python train.py --n_experts=64 --d_expert=32 --d_shared_expert=64 --normalize_top_k=true --routed_scale=2.5 --shared_expert_gate=true --vocab_size=16384 --norm_eps=1e-06 --optimizer="adamw" --beta1=0.9 --beta2=0.98 --seq_len=1024
Below are experts of layer 9 (counted from 0) of a mixture-of-experts language model. Rows are named router (the router's row for the expert), down (a neuron's output weights, with its number) and show model dimensions 0-63. Each number is 200 + 40 x the weight over its row's rms, rounded and kept within 0 to 999.
After each expert's rows: "comes before" lists some tokens at least twice as common just after its tokens as in all text. This comes from a sample of Wikipedia text that the model never trained on. Tokens count by the router's weight.

# expert 36
router,179,176,192,257,221,141,208,143,189,130,179,229,196,258,224,170,144,218,218,206,148,210,267,169,213,233,226,216,248,134,174,238,158,229,227,123,270,257,206,73,177,200,216,206,181,188,259,208,202,195,239,221,167,204,253,190,219,150,200,223,220,181,102,154
down0,196,226,193,247,269,179,179,225,169,247,170,252,255,260,178,156,256,199,239,221,183,200,222,215,240,183,215,176,229,265,268,250,208,132,237,195,217,295,161,137,210,157,133,296,165,179,219,171,177,182,189,225,207,204,198,201,211,197,133,181,166,152,202,188
down1,277,159,142,242,225,235,179,141,180,257,248,295,280,182,159,253,228,212,168,254,254,222,163,227,191,170,199,196,179,208,206,153,205,198,233,251,137,157,247,195,171,233,132,295,187,217,167,110,168,221,199,211,296,227,215,169,237,187,296,238,197,129,172,177
down2,197,226,208,230,188,158,241,158,229,202,151,158,224,193,170,153,211,166,211,277,236,214,148,217,168,187,243,189,212,178,232,283,213,151,115,224,164,205,185,230,224,205,246,160,170,210,249,222,142,116,191,150,171,169,131,198,177,260,186,150,228,198,232,195
down3,184,255,234,101,202,266,172,189,203,244,254,212,197,216,146,210,249,233,205,144,166,307,257,282,177,258,240,235,247,153,98,193,160,222,75,209,206,226,234,199,232,161,211,113,172,233,198,196,187,227,286,175,216,196,158,198,188,206,227,194,175,140,201,204
down4,123,200,246,189,163,162,245,126,207,185,212,156,210,174,204,262,252,183,179,222,223,136,135,138,155,138,231,175,223,176,219,200,229,232,133,174,226,189,197,184,221,199,191,244,219,215,272,196,246,182,138,189,181,192,191,162,189,234,151,190,223,160,190,162
down5,241,186,158,220,139,209,241,179,154,261,165,306,193,227,161,215,261,150,133,235,246,206,199,215,194,155,231,219,181,182,236,201,218,183,190,190,231,134,194,118,198,233,217,183,239,204,206,215,251,200,203,224,167,114,205,223,215,180,230,255,205,239,160,167
down6,161,124,143,180,211,263,278,175,180,207,170,206,249,182,168,151,205,221,146,194,272,262,218,226,210,131,188,214,252,194,204,193,238,157,182,267,162,181,119,212,161,263,179,229,193,176,195,192,227,253,154,215,247,214,207,167,190,202,232,267,155,248,204,196
comes before: "the ", "a ", "his ", "be ", "their ", "its "

# expert 25
router,214,228,222,170,184,208,260,151,196,140,117,217,179,221,173,181,247,204,168,202,184,296,214,205,161,224,155,170,231,225,197,249,111,209,140,129,238,207,239,157,168,271,167,110,222,172,136,190,136,247,207,214,211,241,175,230,180,177,137,197,195,276,163,170
down0,154,225,208,231,206,185,128,177,250,207,275,176,173,169,191,107,211,262,191,268,177,201,233,163,179,188,191,156,249,152,179,126,160,213,161,257,192,164,242,202,190,221,253,176,212,184,246,233,148,209,246,126,211,226,189,208,150,166,204,235,209,181,208,202
down1,174,168,223,186,168,185,213,132,261,222,166,146,187,169,266,328,178,204,164,214,263,190,229,254,238,146,218,175,229,254,213,223,142,154,200,151,261,219,190,205,200,176,164,186,162,186,222,190,155,227,190,173,199,189,204,200,228,227,151,164,223,215,206,118
down2,205,233,270,245,207,258,219,244,213,218,222,248,153,230,173,136,179,152,161,185,224,228,159,162,263,168,158,157,136,128,196,129,159,169,227,187,194,168,202,280,183,158,245,236,84,186,193,162,171,193,216,244,195,241,149,134,201,185,205,258,201,211,193,234
down3,209,137,223,189,106,200,202,222,274,239,162,220,218,184,174,237,181,208,185,185,189,159,133,183,166,204,240,233,225,201,182,224,225,176,200,223,231,157,222,217,144,204,236,202,218,216,228,164,220,137,242,144,223,240,253,214,212,148,245,231,179,165,165,174
down4,247,179,210,128,185,204,204,244,178,232,169,273,179,259,192,129,205,174,220,128,133,177,188,215,187,156,244,172,286,197,298,193,216,128,170,229,215,163,181,205,191,205,261,210,142,193,192,195,200,122,192,228,192,248,290,221,278,251,152,193,228,231,227,201
down5,187,203,230,188,184,248,187,212,201,163,265,211,140,228,133,197,310,154,183,248,149,210,193,216,148,254,186,202,172,150,179,175,164,147,195,261,210,169,200,141,197,151,208,169,166,192,229,198,210,184,214,221,161,158,251,264,136,168,195,188,230,147,240,224
down6,169,276,173,187,191,215,192,159,241,181,207,190,231,155,196,240,150,136,282,190,219,186,196,200,164,207,171,220,268,189,192,201,189,193,196,132,191,206,205,147,206,155,174,287,148,231,195,198,190,241,251,243,194,150,232,288,250,154,230,242,252,143,223,205
comes before: ".", "\n", " ", ",", "–", "0 "

# expert 43
router,144,193,225,224,241,183,190,158,271,180,111,203,182,172,178,242,233,200,183,221,132,226,166,224,146,215,167,161,248,117,181,279,201,199,137,213,201,194,197,196,128,265,182,160,156,240,197,194,162,192,228,214,181,191,177,148,213,245,152,297,252,172,78,160
down0,202,237,147,228,218,212,220,191,151,203,173,111,198,187,217,260,147,215,209,154,170,210,155,245,299,174,232,297,132,170,157,193,247,205,151,215,159,172,154,155,139,189,249,255,239,221,168,230,218,191,236,176,235,234,169,254,224,237,266,118,180,214,190,252
down1,178,254,247,173,201,227,191,142,214,253,178,214,243,179,223,165,222,210,220,252,183,192,213,179,221,195,167,153,197,194,175,202,196,329,222,186,227,251,186,241,189,185,210,172,285,211,204,184,202,159,201,139,146,229,210,163,309,226,160,167,257,228,152,184
down2,261,196,175,227,153,253,232,178,218,145,216,114,231,216,179,255,183,255,222,230,174,198,272,120,184,243,193,179,123,193,210,273,177,243,173,269,236,208,224,199,101,216,186,205,208,215,220,178,273,163,209,128,223,168,177,168,190,168,187,224,240,207,131,210
down3,184,256,251,201,131,182,120,183,138,243,234,152,156,237,165,198,164,207,227,217,248,196,170,219,167,224,230,205,143,129,202,173,240,208,228,206,209,174,271,211,142,179,188,256,175,223,156,229,205,281,242,189,244,233,183,236,154,196,259,251,210,126,182,258
down4,196,204,198,235,162,245,193,212,233,161,231,251,257,289,213,211,209,241,205,127,210,215,340,190,289,177,193,139,139,151,232,182,174,186,217,171,211,176,161,152,181,180,133,221,134,217,176,232,198,144,224,198,129,201,190,259,198,180,248,219,230,202,195,219
down5,179,257,217,218,212,189,160,223,175,206,219,175,190,153,218,157,285,177,234,196,211,210,151,168,247,220,133,168,209,221,251,285,221,155,230,143,206,155,210,193,258,201,155,168,150,199,200,165,167,246,234,217,176,216,251,160,168,192,215,179,159,209,113,261
down6,194,161,124,207,208,214,156,169,194,209,217,224,152,195,136,205,200,347,152,203,216,169,235,158,182,109,289,245,145,190,230,182,148,206,141,190,191,215,158,167,208,152,167,224,198,249,254,205,230,187,139,204,252,253,125,187,107,176,278,254,248,169,281,235
comes before: "of ", "and ", "in ", "to ", "for ", "("

# expert 2
router,199,177,274,239,227,172,248,142,234,96,157,171,115,193,167,203,185,170,184,213,113,266,260,217,278,228,177,223,216,146,112,215,95,230,197,202,239,242,167,159,194,153,188,203,127,171,179,250,179,202,235,222,210,196,216,198,213,235,128,229,189,215,151,158
down0,170,225,178,229,219,157,180,183,170,177,196,147,286,234,204,286,144,186,163,189,234,233,178,212,181,180,205,198,209,233,206,117,196,148,197,244,171,225,191,253,162,212,244,324,203,210,172,203,215,206,236,206,176,261,202,152,189,164,241,189,211,179,157,228
down1,194,193,180,202,216,212,195,236,167,252,183,225,238,258,257,177,167,261,282,215,171,163,224,87,194,216,191,230,230,199,276,159,260,232,270,247,170,229,235,126,125,237,210,265,216,193,181,209,189,201,138,103,145,210,237,192,167,208,186,250,219,162,206,182
down2,151,209,165,190,238,218,266,204,134,283,177,276,144,224,254,80,225,162,239,189,177,215,164,204,193,248,249,244,194,205,169,219,226,220,146,140,151,253,163,246,203,257,214,180,186,241,232,153,146,182,232,160,192,213,207,196,204,244,216,180,192,223,210,175
down3,179,211,149,199,136,210,200,210,180,238,245,165,264,216,156,170,195,291,165,206,214,242,296,161,201,156,150,170,178,212,212,254,173,144,219,231,212,195,246,139,244,174,260,290,210,264,210,127,171,179,224,226,163,208,175,242,201,201,230,211,211,207,196,201
down4,171,145,196,249,220,177,135,192,181,226,195,127,264,131,211,277,170,203,237,238,153,239,188,207,195,231,178,217,263,234,203,197,203,167,219,211,279,266,210,213,248,228,229,203,198,147,227,73,182,176,242,217,180,188,236,192,194,230,187,154,183,183,183,201
down5,249,174,159,176,187,188,225,220,190,195,220,163,132,168,233,154,245,204,206,185,198,211,235,180,235,190,200,143,178,250,271,235,173,217,232,205,187,242,175,152,186,197,194,159,175,154,111,210,187,172,191,197,165,266,143,168,232,247,198,182,290,164,211,238
down6,139,275,166,194,326,235,139,193,222,141,193,199,144,157,281,233,167,168,158,206,237,211,219,147,185,218,214,178,141,207,251,174,153,142,248,214,159,192,231,228,162,172,185,250,184,247,171,204,266,271,197,199,170,200,173,190,181,96,184,262,218,211,225,188
comes before: "the ", "a ", "his ", "their ", "this ", "its "

# expert 52
router,188,173,231,250,292,218,249,139,194,144,109,193,176,239,234,197,182,227,168,164,198,199,217,201,206,216,146,118,301,137,173,276,173,178,108,180,252,182,169,166,175,210,205,169,218,206,186,281,168,210,226,168,269,205,174,197,217,205,203,260,268,201,193,173
down0,207,241,184,208,182,151,170,150,206,180,198,209,155,173,120,128,197,184,147,192,242,151,204,238,181,150,202,182,205,196,215,201,245,190,195,150,140,195,161,261,294,214,228,188,195,232,200,256,231,120,223,209,166,269,200,146,148,209,185,183,239,195,145,208
down1,186,224,209,203,256,169,169,241,226,243,255,230,193,169,201,234,180,112,199,221,245,155,219,199,202,194,262,232,253,225,142,228,200,244,141,122,222,262,184,187,255,242,230,146,198,220,168,188,159,249,188,149,237,242,254,149,167,164,185,160,171,127,153,173
down2,176,161,267,146,174,170,245,171,223,238,199,171,126,242,242,199,214,263,188,252,218,203,204,182,196,190,253,226,213,208,227,229,165,214,178,201,166,265,170,231,193,178,199,194,226,228,217,230,217,264,235,217,233,205,199,183,170,212,160,320,203,191,210,172
down3,185,189,225,181,253,250,159,181,192,176,270,122,300,254,232,266,131,258,206,184,242,235,211,237,198,222,249,225,178,264,303,181,216,228,231,229,195,222,186,170,157,166,204,216,192,152,244,145,204,127,168,213,185,161,209,191,161,236,212,238,192,128,181,153
down4,159,188,135,152,204,149,188,163,223,119,231,222,252,163,185,236,258,203,186,146,194,237,145,164,189,180,240,223,112,257,172,173,259,213,267,227,207,101,221,199,233,163,225,215,146,152,179,226,230,175,141,277,203,205,211,171,200,236,197,198,231,251,161,252
down5,162,254,167,199,116,169,266,207,241,260,187,182,234,216,210,162,173,256,245,193,239,243,250,174,201,166,251,178,242,207,206,125,206,207,219,140,241,256,167,177,229,222,213,130,137,178,234,173,252,242,173,149,269,190,209,158,221,254,228,232,211,231,181,220
down6,230,197,217,205,152,152,204,233,210,213,250,165,243,177,208,107,201,218,247,188,214,243,114,231,206,193,157,225,204,193,227,205,189,235,261,213,199,178,124,159,110,260,283,218,169,292,214,181,157,183,192,215,196,192,213,226,243,187,186,245,126,177,194,244
comes before: " ", "| ", "0 ", "1", "|", "1 "

# expert 6
router,210,242,190,208,245,228,220,208,254,186,177,154,92,177,184,198,207,176,159,180,118,251,210,212,172,232,156,174,253,155,175,247,212,193,194,146,283,213,171,202,137,208,245,179,170,115,151,193,142,238,242,214,149,234,190,144,198,296,121,224,205,218,145,134
down0,269,155,239,130,229,174,187,220,218,269,182,225,162,172,157,191,185,150,224,223,188,202,181,162,148,225,175,271,186,171,215,196,161,119,175,251,212,132,231,254,151,182,206,265,255,192,171,183,133,196,202,170,254,154,222,153,181,238,232,184,286,207,214,180
down1,132,243,185,190,205,153,176,164,219,225,159,189,201,159,186,168,188,252,218,161,176,194,185,188,285,170,188,251,186,236,142,185,195,233,243,223,183,186,171,210,170,253,157,204,266,151,202,218,146,257,198,254,171,186,226,269,220,184,263,168,165,223,171,132
down2,149,154,176,188,200,215,141,172,184,159,233,213,228,295,206,255,211,172,252,194,193,167,250,237,179,210,161,161,111,166,254,164,182,217,158,248,172,219,282,181,173,189,165,157,274,249,102,260,205,135,221,209,240,217,147,240,163,163,173,259,233,213,213,176
down3,244,231,283,146,202,199,213,180,129,179,181,210,235,211,209,209,206,176,184,180,204,161,266,143,222,223,194,205,234,240,159,155,199,175,169,245,184,243,202,245,211,204,200,216,180,194,202,180,128,224,193,231,242,144,179,196,266,157,213,232,207,213,219,256
down4,156,220,261,249,185,153,163,176,181,202,177,219,182,212,191,261,279,219,237,191,160,266,250,145,231,195,222,222,150,274,198,233,150,223,190,202,197,192,236,171,219,217,176,227,315,190,209,143,182,214,216,179,218,155,198,276,200,192,146,194,184,205,227,218
down5,166,156,225,289,218,187,201,187,246,212,143,223,236,204,237,220,228,151,222,173,182,161,154,182,170,247,199,157,169,169,185,224,178,140,205,177,184,247,153,193,227,260,213,54,218,204,265,181,172,169,224,218,205,267,189,230,204,304,256,181,143,194,274,174
down6,254,209,152,203,187,206,206,175,185,174,214,233,226,151,191,141,241,240,282,199,182,247,219,190,228,159,187,227,176,214,272,117,158,247,159,150,231,181,132,146,175,223,198,123,197,217,220,229,168,211,188,181,208,214,262,114,200,222,210,241,92,257,96,247
comes before: "in ", "and ", "of ", "with ", ". ", "by "